Below are experts of layer 11 (counted from 0) of a mixture-of-experts language model. Rows are named router (the router's row for the expert), gate (a neuron's input weights, with its number), up (a neuron's input weights, with its number), down (a neuron's output weights, with its number) and show model dimensions 80-159. Each number is 500 + 50 x the weight over its row's rms, rounded and kept within 0 to 999. Numbers have three digits each.
Before each expert's rows: "comes before" lists some tokens at least twice as common just after its tokens as in all text; "comes after" lists some tokens at least twice as common just before its tokens as in all text. This comes from a sample of Wikipedia text that the model never trained on. Tokens count by the router's weight.

# expert 47
comes before: " ", "\n", " the", " he", " \"", " The"
comes after: "\n", "5", "6", "4", "7", "8"
router:432472400457537404435455497463486583511367553686540464606521509511500504492442536526513485437428535465549427537372531477517421532621538532546519542472557434523530541563405491462543470376554465426516540467483522601438507500467492474544542489
gate0:422534520459476528393433492389474438482471469461473585494548501474465543473482494522519524528528464513492495486467452493604527503438530539509493453480510601435454451474427428566587560568482536567564466551474516535532434513573477452424519432
up0:458571443459482486445510476465486425463448530579474464506469455576392580462467473566523450458534488483521530557411423544556416559483533508477535377516494588436522433562483468449460478496535490528468506438511568619496608504474523471451496558
down0:491478468476566477415550486471446469472474482548551439535521507591409467480403466464539451455511568450520557566492387560442585558519579535460530475539557593447544417550529522504492542517524435514540486444548469523548501441481492449421516549
gate1:546504464485482417497446443523478475505535521372589532549505475508484549502587520570438616554413533446491539481504376473455426551482497503513532531466496557514537487526510539525460464498410505450568594592553495544427512408463504545576548475
up1:450501495485478633493526538434488557454509487555540442493458539495523460435502490472538430527573477555483444512442574453507514475487529472479489476510521512415506492513452465431481583533610522494505409542509486526599591536568491549506555486
down1:539549498491539576474480456454531495547521512515509453492455480474437486397420512436470469527485503563454568546487559489515503503494535444512522520485458539469473426422463346503492512472496511606590456614497510630487519521496420563404511454
gate2:522559475420495538517558488447492496550562472511431453491496466528527550489452507516465566631591447497413528445512510403463490445496539502547482518481467553483514492509453600438513494437433489541566488566457597519535465467488546452447434589
up2:513558468448438466491495416441527504492533542529506397557566314528602587471546527549407451490438466507494454493443467536508452505448531458519468454417547510470514550504491600448577453432475547555520495560497492604564455463498482518495443558
down2:586476535538540482454463473536529476435521498538408445479550506489584479586532483514441540503502460506534498545494495510514385477456413432547551533548510436425481551573468502412523528572443539570438494450612571529548483479526429458434417462
gate3:450444498463431514543540466458525514421401487489421573565501551429483499464583505509560525563489506572431549478442490483495447502510549475491555473474607564460501462492489546564554524516408455513553402430577518412441431500566488489583498534
up3:490495472472547501522502564567553503445546537540515471415367471456447519547478662451496550569486441439516472460466592518496443478544484507457501486483502473379487357441504471467494472596464458515438528485524479527464538505503490496526572466
down3:463481402521516451519447534444611424498536535609451619509555498435499453389508516478518442423512435511552444488488445404498513482498552477485510500515531493499502431591572500529537465595532562568585511424591475497596470437367495457530416492
gate4:507424518469486604547572503445495451503478468449500514513468576594506509442459429542411540603486516491494483518558506425427527423481553491463432556513571490469513550450456460468377484546525516523585484595527550582549510504559449529476592471
up4:442527489480549368521488492492510430508503543478467556447457568542530513504530564567615394416506466482382421506381551460562465577510542600529527518451540596515450478551548432508572523475546481523507495562408573461462532465505493510484438497
down4:575386558505529486519574554448382514533492547522511482334508399534496511468467437482404509552509477484557574432523516527526506466543544495561471513540518424467505441498531479500413460460433489481471443545520543590531492521362554467467428488
gate5:491469384402551420553434518539567483544526471477491488542544473512441532538539533537456377380427456370485487447506448544505486503514503552534476590557515510550493468505519469530420506480489588478440522471519484430606413548482442523523472446
up5:524538534525534451495390435579497532418518413496546562480467533515495458506436441518459535484500540504463487443481455449513526522525502446536543534512543546555459471484433462592504466557533432518554542511516468537452630565496510522585499434
down5:556531528552534535436483571476439480535563483595469542465565507484450516536460525531538449560527462533446400536545479549413465447512473423431475483516529480416560369429565461478502540504491481497563467442561508473442479533502463505484447560
gate6:417526528524553533547510460454540576504529509452507560402445505511579494484509401460519471542457477500556470434513509454572572528536444482374527544489468517600488462437478425512495504559549606572533402562499445480420513491472503562479493522
up6:448560506550506590487502467485575527503552509468459493415514503472604433511517532543463474520426503468527435480535480473620472537545497542423485484450451459547531521489470407577599493535528482543532407573500523533459453487510535496454603492
down6:511551441528553565415421468500553506469461562429500572514530398429513456476544566515420449443472547457576437402506583444448518477477534526429506578380488557543529538521513447522504563476473589520521485507578497531510566457567485527374444514
gate7:542451499528543479420632498558520455500494535526539535418426408543460519485476518532437454521445524528380588502528446431393548552460554540541420526413442503532522421549474558578534504525427469472576495433460528568609499456447480542550546517
up7:537517484450497458445390552546608457569437487521519503520470509490479468515487391577502604550570509477536480477466497429473448448516485558550474455530524482448540448502617449522469467517544523435484497560479537552592509504468536488407447514
down7:486539471446535494491442523553527502534451440517493494442368434495532513477532457544509455452545526496476540625502502532461612509382558545474528577556486563391507500463473492389466503485548550551353404537512405536518508547552584395553461491
gate8:520533484481466563451493456458554477470516591544495419502479472459519548570423501458473475543459485465550520515485430512526491497498475505467492451528470429494562436446568433572482470467432519479521364507451531499505538556497526460515612532
up8:484552498496444501452608474492472461464547536489420471503541540521609453481486371468519516470486574461503498469468558513536469447590515558504509502456463411564484511473432478467535454450457547463558548524452449510480481547547437478491466483
down8:580523487483352580529559539514472469469505517402565506532590462515477504500405461447536428481417491492474463407509494546538585518488429618483467494492537488589462549516562488586498539476530586534527499582527534533537521498534484492488561568
gate9:496487580516481424505505518516544446487523519427498447518528405445484538505497563525513457475494493576522522467550546608449489542489551568523524592467392507453514533518511518474519525439484501493523480510435559463417419547502555434381514428
up9:554447550449452415501458458582603555394495513430431530512433485572560438422531631554450460463558600499469471473539575516421443523549530539519423494445498488547590486583525613491538536452455560441584442559510435461614547611444507564454484459
down9:513451421501486469473480484511532554400508512466420516481411548487476403421476546497534437497474515449467565570486523489451586538515565499525548472513554545523508612525539452497524418580479454401460520457554496511475468473490542486524519559
gate10:509427478516477503476452479588458443477508480514514537510446525479594468477446550560440537570540491535510628501454525537545484424555579544498530513548469470558564585429521496508504425483489518416431518536476550564488445478357437465412503661
up10:546555639546611487553437502402546484475506509507456432492507393546465629549537446476561530463472552475527436491597431464438507506473416459528511492490504508483488423505485491452471579548521445498575438463438509454576484565585566499559556441
down10:499473398555484475450544544544460527458517566555548510658478533465524363575476484400510480551514477502501628468476474516451515539494532491448541535455489529505515389427478516498554447353538581497519483454470496428412492463573443566481507552
gate11:498516485536461495520360436475494474477447445536494412537486478545590561487478462579497489463538485540577548443476461510503434481483508534492449502553508491529481487464522522502477450540573454521616539493494534509466566486532467414448576529
up11:444576481450546522509544459439511487488553457405452479485461537501528447490543408496479507470518498578490519528541546453425511514497486523511548535498466572494523644570597554545578509544399439463541374531431451502500547397459492464543424479
down11:455522552496522415504553603592542487488418481587477559452502373535534495554623482550553485451551470415528534466561559586548546479474557555529466571454394506516488563484609497581495510461465560534559491468522412579541477462499527488447484459